Experts of a small language model.
Experts: 64 SwiGLU neurons an expert, 6 picks a token.
Below are experts of layer 13 (counted from 0) of a mixture-of-experts language model. Rows are named router (the router's row for the expert) and show model dimensions 384-447. Each number is 128 + 32 x the weight over its row's rms, rounded and kept within 0 to 255.
Before each expert's rows: a language model's description of what the expert responds to. This comes from a sample of Wikipedia text that the model never trained on.

# expert 23
Description: Pipes, articles and pronouns in sports season and draft pages, plus team and league names: NFL, NHL, Giants, Chevrolet, @.
router [164 120 168 144 134 143 120 126 105 112  76 145  66 131 102 134 109 117 176 168  92 173 134 145 107  84  97 112 113 190 130 111 121  66 138 152 205 110  92 146 131 158 118 158 144 127 111 128 119  69 150 201 145 151 127 129  79  67 120 120 186 160 152 126]

# expert 58
Description: Heading equals signs and table pipes, plus capitalized place-name starts such as Saint, Santa, São, San Salvador.
router [141 138 153 125  94 119 127 125 162 126 149 101 116 103 123 130 114  89 195 170 118  92 137 183 129 150 176 103 126 139 144 147 138 116 142 109 111 137 128 140 163 157 162 107 117 117 116  90 165 136  92 133 135 167 194  91 197 157 177 136  69  99 177 177]

# expert 51
Description: Abstract process nouns and derivational word pieces after prepositions, such as construction, development, in order, for instance, -ing.
router [152 143 143  78 131 175 116 146  88 113 155 140 112 117 144 158 164 179  71  97  74 125 122 147 101 164 133  97 112 153 119 127 122  89 150 151 116  93 100 149  71  93 143 125 198 153 133 144 128  46  94 128  82 109 110 116  99 151 155 118  97 126 111 154]

# expert 56
Description: Pipes, dashes, semicolons and N in infobox lines and tables, like - Parking:, N/a, 13.75°N, NCAA, National.
router [112 103 163 161  99 176 137 152  97  98 110 159 120 128 101 115 146 146 104 129 213  59 101 124  98 100  94  52 138 145 154  75 101 133 106 138 106  89 141 111  98 119 118 144 156  81  87 132 119 156 155 104 138 186 102  98  73 176  94 129 149 122 178 152]

# expert 21
Description: Articles and determiners like the, a, The in film and music reception prose, plus heading "=" marks after review quotes.
router [139 176 134 159 143 119  55 142 132 127  95  74  74 144 109  91 100  53 133  76 151 248 152  88 178 113 119 130 162 109 120 174  96  45 156 108 120  96 161  70 144 168 134  80 139 192 172 186 129  94 107 165 128  96 111 161 107  62  72 104 198 143  73 128]

# expert 35
Description: Digits and punctuation inside numbers, citations, ISBNs, scores and goal minutes: 978, 61', 164 L. Ed.
router [ 98 187 137  54 134 149 103  66 118 198  96  87 171 202  68 104  80 110 206 122  61 125 148 147 158 106 103 128 133 109 121 144 171 127  84  95 130 152 140 111 153 154 136  88  74 169 161 174 107 154  70 110  84 121 144 154 175 123  95 100 181 136 150 145]

# expert 45
Description: Colons introducing lists or fields and "the" or "(" after prepositions, such as "may refer to:", "during the".
router [146 104 156 124  85 125 148 123 132 169  87 106 107 140 113 116  80  88 100  58 154 128 102  95  83 134 123 122  67 171 116 121 199 133 154 135 140 172 104 125  64  61 166 177  73 146 150 111 125 168 117 117 145 147 114 142 148 158 150  87 137  79  69 171]

# expert 61
Description: First pieces of non-English proper names and words, such as Hi in Hindi, Je, Kh, Kal, Hong, in names and infoboxes.
router [150  94 132 197 112 153 146 154 190 174 150 121 186  87 128 114 123  89 135 186  90 142 125 119 153 178 177 156 118  98 163  79 120 154  62 134  97 132 135 132 110 114  89 114 143  88 180 121 154 148 138 110  71 190  71  64 134 151 151 132  87 124 156 137]

# expert 52
Description: Line breaks between sections and list items, the piece adi in leading and p-adic, and verbs like served, role, appeared.
router [114 163 112 120 124 147 102  74 119  91  81 181 116 137  75 109 116 103 161 106  99 141 160 120  88  98  73 211 194  88 135 144 113 159 104 127 165 148 125 119  88 140 158  98 165 118 110  92 164 193 138 164  95  97  95 178 111 107 170  96 130 126 133 154]

# expert 14
Description: Slashes in footballer career stat lists (Apps / Gls) and syllables of European player and club names, like Wien, Pálmadóttir.
router [130 100 132 108 113 106 178  98 155 170  87 144 138 104 110 167 121 124 160 178 102 137  70 102 192 119 104 112 118 140 198 102 144 155 123  90 111 173 144 198 104 116 132 165 161 117 109 157  64 142 157 132 143 143 174 112 159 145 123 141 111 142 192 118]

# expert 10
Description: Prepositions opening time or place phrases, such as in, at, during, after, under, When, plus the following the.
router [105 143 130  79 120 124  91 134 112  82 109 162 141  90 153 141 136 125 112  21 169 136 125 118 181  75  92 170 143 100 131 105  62  87 143 124 140  98 108 105 113 101 162  97 138 153 144 124 109  79 106 194 130 130 149 148 162 134 128 133 109  97 171  72]

# expert 43
Description: Middle and end pieces of Slavic, Indian or Arabic personal and place names, such as kov, ić, č, Bhattacharyya, Markelov.
router [110 100 105 129 130 108 119 132  89 202 151 107 168 117 140 121 118  86  81 203 147 114 107 126 181 187 128 111  72 145 209  95 180 130 111 101 104 165 140 162 110 152  55  87  99  83 100 195 100 143 126 156 116 144 103  89 149 149 158 120 159 143 168 102]

# expert 18
Description: Opening fragments of multi-piece words after "the" or "a", such as dec(oys), ph, imp, comp, conv, dest(inations).
router [173 170 137 160 132 120 124 125 145 223 166 137 180 129 171 161 126 152 100 167  95 172 122 155  73 151 112 142 139 173 150  91 109 148 122 111 141  79 105 152 103 102 122 133 190  69 120 116 121 120 152  94 165 160  90 155 118 148 120 149  85 111 121 123]

# expert 55
Description: Plural nouns and plural s endings after numbers or quantifiers, such as books, starts, songs, euros, plus closing parentheses.
router [ 97  94 159  97 148 144 167 178 131 108 119 133 125  84 135 102 129 154  84 130  75 163 134 177 114 119  75 127 113  79 144 124  79  82 126 114 124 147  96 177 106 100 115 134 131 116 144 110 149 153 123  76  97 135 146  60 112 160 169 142  78 131  55  76]

# expert 29
Description: Track-and-field event words in results tables, such as shot put and throw, plus colour and clothing words like blue, dress.
router [104 103 144 108 121 144 117 140 112 125 121 118 124 145 124 125 204 148 216 135 134 105 124 154 127 175 145  85 130 162 136 109 135 101 127 162 139 117 128 119 151 112 170 113  80 123 185 128 145 160 119 167 212  82 191 109  88  91 139  99 169 110 162 183]

# expert 12
Description: Connecting words inside noun phrases and lists, mostly "of", plus commas, "in", "including", "near", as in "Round of 16" and "city of Córdoba".
router [115 102 150 111 108 119 162 139 140 114 130 102  53 123  72  82  69 107 130  83 123 131  94  96 134 186 142 130 147 139 118 121 105  53 163 122 149 151 169 164  41 141 136 132 120 136 101 124 151 145 160 129 137 130 126 133 129 120 140 135 103 159 151 130]

# expert 46
Description: Words in music review and chart tables and in quoted titles, such as Record Mirror, Party, Candidate, Album, Score.
router [155 153 131 140  83 139 153 111 128 155 128 145 208 152 122 117  68 126 119 141 116  96 157 154  90 119 149  67 132 114  87 166  82  57 155  98  93 168 154 142 130 147 106  99 131  69 128 129 149 138 187 130 164 121 153  88 105  45 118 128 116 138 131 166]

# expert 7
Description: Opening pieces of longer words, often Latin-derived, such as ind, cons, aut, susp and Arch, frequent in church and government contexts.
router [144 157 130 182  93 114 114 139 144 255 132 138 176 119 143 135 160 150 116 126 130 182 112 126  93 186 125 130 140 157 175 112  81 144 109  95 123  84 112 129 112 177 123 117 154 161 132 124 126 138 123 149  99 172  90 137 188 133 165 130 110 108 110 134]

# expert 38
Description: Nouns after a/his/the naming buildings, places, roles or relatives, such as farm, hospital, prison, father, wife, brigade.
router [136 120 160 118 134  89 136 144 127 114 128 138 169  99 143 117 146 108 107 122 169  54 106 143 128 153 126  71  82 173  84 184 103 158  84  77 119 133 120 134 160 107 116  85 208 137 131 113 151  89 154 119 147  71 149 113 137 211 214 164 114 117  93 112]

# expert 0
Description: First names or their first pieces in sports tables and lists, often after a country code or pipe, such as Austin, Martin, Kevin.
router [120  85 129 126 154 112 158 124 171 135 108 154 165 110 124 108 113  89 125 173 149 146 140  90  99 160 171 142 121 120 144 108 113 124 113 172 139 113 112 154 101 155 106 135 124  94 130 168 154 142 163 182 118 111 158 129 103  64 173 136 110 149 172 158]

# expert 26
Description: Numbers, brackets and words inside tables, chart lists, track lists and taxon lists, like Dutch Top 40, Remix, Gls, loan.
router [212  74 159 167 152 122  90  79 142 250 123 138  97 195 127 169 193  78 113 149 121 175 165 103 153  81  94  72 123  91  60 101 137 136  84 144 147 131 126  97 180 210 151 172 139 106 113 174 142 139 131 108 172 137  75 140  72 174  60 152 112 158 117 163]

# expert 30
Description: Word-start pieces like int, cont, cons, aut, ne, as in intelligent and concern, plus K of Köppen and J of JSmol.
router [114 154 151 163 153 124 120 148  97 255 150  99 116 143 107 117 116 134 141 144 142 153 107 145 108 150 133 138 174 137 101 144 119 130 170 120 118 105 161 106  94 189 158 137 159 140 127 121  64 106 125 136 108 144 134 169 123 108 130 141 119 138  89 153]

# expert 17
Description: Function words, list dashes and pipes in political and election pages and officeholder infoboxes: the, Preceded by, Republican, Democratic, Legislative.
router [128 142 130 135  98 150 106 139 110 112 139 112  78 127  91 113 159  79 121  93 116 199 137 154 139 166 132 129 105 153 120 125  97  21 146 139 124 142 119 147 158 169  90 129  65 208 123 138 154 136 151 122 115 177 101 145 169  59 111  93 145 124  51 110]

# expert 42
Description: Prepositions and approximators before numbers or extents, such as over, to, nearly, until, across, and dashes in year ranges.
router [ 86 137 100 160 102 116 115 111 136 104  75 150  18 107 115 121 119 184 161 149  99 100 159 136 155 122 187 115 131  75 150 117 129 109 124 151 130 133 120 114 140 104 178 145  67 155 139 117 138 164 194  98 161 142 104 112 100  94 106 113 163 107  84  94]

# expert 39
Description: Tokens in sports results, rosters, standings and census race figures, such as some other race, competed, qualified, UEFA.
router [ 83 143  99 131 113 115 132 134 101 119 125  99  90 123  92  91  81 108 179 175 107  79 149 129 118  86  97 169 121 166  93 161  86  41 145 131 136 112 128 165 112 108  88 105  69 117 107  93 115 104 133 164 180 163 144 127  78 130 137 132 172  94 111 136]

# expert 11
Description: Header words and field labels in awards, election, station and military infoboxes and tables: Award, Rank, Nominated, Passengers, Year.
router [145 108  88  80  77 140  76 114  94  97 158  76 107 127 118 143 152 161 104 149 114  88 150 143 150 164 115 160 150 142 126 129 171  77 179 135 156 115 108 107  95 174 129 117 141 119 127 121 110 172 174 165 163 105 151 138 111 123  91 150 114  75  95 129]

# expert 4
Description: Mostly the, a, that after prepositions like of, to, on, with; also left/right in anatomy and LaTeX \left, \frac.
router [122 128 125 153 125 104  98 121  89  85 195 117 121 151 135 113 174 152 142  99 139  90  86  79 131  88 166 125 145  99 148 138 140  98 101 118  97 139 166  31  91 119 132 109 121 218 171 115 172 113  89 157 135 125 133 121 119  82 105  67 138 157  74 176]

# expert 41
Description: Endings and single letters of non-English words and names, often accented or Slavic/Spanish: ía, ž, ó, ija, Papiamento.
router [147  70 157 154 122 110 133 111 112  79 128  79  98 160 120 115 110 110 195 127 198 139 154 148 141 175  99 113 119 134 119 139 165 123 130 141 156 235 113 137 197 147 163 120 109 146  56 129 133 137 101 189 157 181 124 111 197 152 191 179  72 145 128 151]

# expert 9
Description: Full stops closing sentences, especially before a paragraph break or new sentence, plus contrast words like however, though, but.
router [128  90 162 106 133 107 146 163 127 127  81  78  92 128 113 148 109 115 133  82  86 192 161 139  91 111 116  97 145 154 136 158 149  68 154 117 128 181 116 110 147  87 186 169  96 172 138 120  76  41  94 122 133  95 139 132 151 128 136  82 148 142  71  95]

# expert 16
Description: Heading and table words in athletics, Olympic and boxing results, such as Women, Field events, Championships, Career, FIFA.
router [114 104 145 102 115 151 140 146 104 140  89 162 137 109 140 154 184 179 109 114 173 136  95 157 117 127 111  99 121 118 144 139  95 148 131 120 118 157  80 101 141 144 143 144 130 161 143  76 131 131 123  86 123 127 156  96  80 108 151  83 123  71 166 131]

# expert 36
Description: Content stems inside words or before suffixes, such as dr in withdrew, water, heart, foot, storm, and pieces like bon, ley.
router [111  68  94 143 101 113 134 135 123 129 187 143 109  89 148 109 196 172  96  85 148 118 182 135 122 101 147 126  92 150 115  97 157 138 155  88 131 113 134 123 210  50 159 126 144 138 184 136 151 101 165  98 128 124 116 112 136 152 114 125 135 120  99 138]

# expert 19
Description: Singular head nouns, or their final word pieces, after the or a, naming the article's subject: station, album, village, company, genus, conference.
router [134  99 120  69 109 112 164 141 128  86 158  84 149 127 142 127 114  93  74 137 123 125  96 137  89 178 124 114 102 107 123 147 102 154 109 119 164 123 101  71  99  84 148 121 162 164  98  90 183  63 198 103 159  70 172  93 149 190 127  89  89 176  68  90]

# expert 53
Description: Pieces of abstract, academic and political nouns and roles: politician, rights, philosopher, industrialist, grammar, Logic, proportional.
router [124 162 120  83 100 121 140 116  84 105 178 156 123  57 112 144 159 138  99  99 120 150 135 156  77 142  89 128 124  92 167 147 112 148 146 117 111 116 124 178 140  94  97 161 132 149 136 185 156 152 119  87  98 144 135 123 123 171 124 107  58 107  78 132]

# expert 6
Description: Head nouns ending proper names or noun phrases, often before "of", such as Regiment, Committee, season, and plural -s endings.
router [113  96 164 111 127 144  89 144 153  37 163  99  67  87 105 122  83  91  71 183 175 137  97 155 145  99 133 169 130 106 162 136  87 145 184 130 165 126 109 173 106 128 108 120 133  85 112  72 135 160 207  74 151 135 184  87 127  71 150 138 132 150  67  69]

# expert 33
Description: The article a/an, and, or, commas and "of" before quantities or descriptors, such as a lot, approximately, very, several.
router [166 203 113 172 145 123 102 181 117  67  99  83 152  75 157 162 163 142  86  71 109 204 112  85 143 152 125 105 134 123 119 151 128  94 101 105 150 105 103 131 149 116 142 119 147 140 107 159 147  70 148 178 120 139  97 112 160 147  78 120 206 142 132 131]

# expert 40
Description: Commas after numbers and noun phrases, and subordinating words such as which, while, although, where, when, whom.
router [ 88 143 147 125 147 148 106 171 164  86 118  89 121 153 144 144  44 121  96  50 159  69 157 124  72 136 138 166 114 131 117 136 161  55 149 124 147 160 138 128 131 125 100 171  95 154 129 102 113 105  96 126  96 126 106 135 128 113 133  60 206 165  79  96]

# expert 1
Description: Numbers, dashes and opening parentheses inside sports statistics tables, such as scores, ages, heights and points, e.g. 0, —, (1.91 m).
router [ 92 124 176 158 128 146 113 133 176 116  90 161 133 101  95 137  72 127 131 167 127 141 112 153 135 100  87 128 175 132  63  51  82  64 115 116 123 125 100 142 143 168 152 109  42 148 136 122 142 121 165 140 136 137  90 117 115 120  60 104 206 114 155 143]

# expert 3
Description: Nouns for people's roles, jobs, kin and groups, often word-final pieces, such as member, fighter, publisher, daughter, parents.
router [139 105 113  82 120 115 147 114 127  63 166 131 108 120 154  82 124 150 103 166 178  71  78 151 126 113 155 120 127  94 138 159 121 142 137 108 134  97 164 131 205 108 153 124 133  90 125 140 131 151 133  58 146 102 154 121 126 155 156 171 125 135 145  91]

# expert 49
Description: Verbs of happening or starting, especially took in took place, plus began, completed, opened, and early, late.
router [151 158  99  56  99 162 123 145 154  51 147 126  73 136 153 125 139 163 126 157 131 204 127  89  75 145  80 121  93 153 117 145  75 129 179  65 100 111 105 103 174  96 136 146 163 162 132 124  95  70 130 163 102 151  92  75 121  99  90 139 142  76 123 136]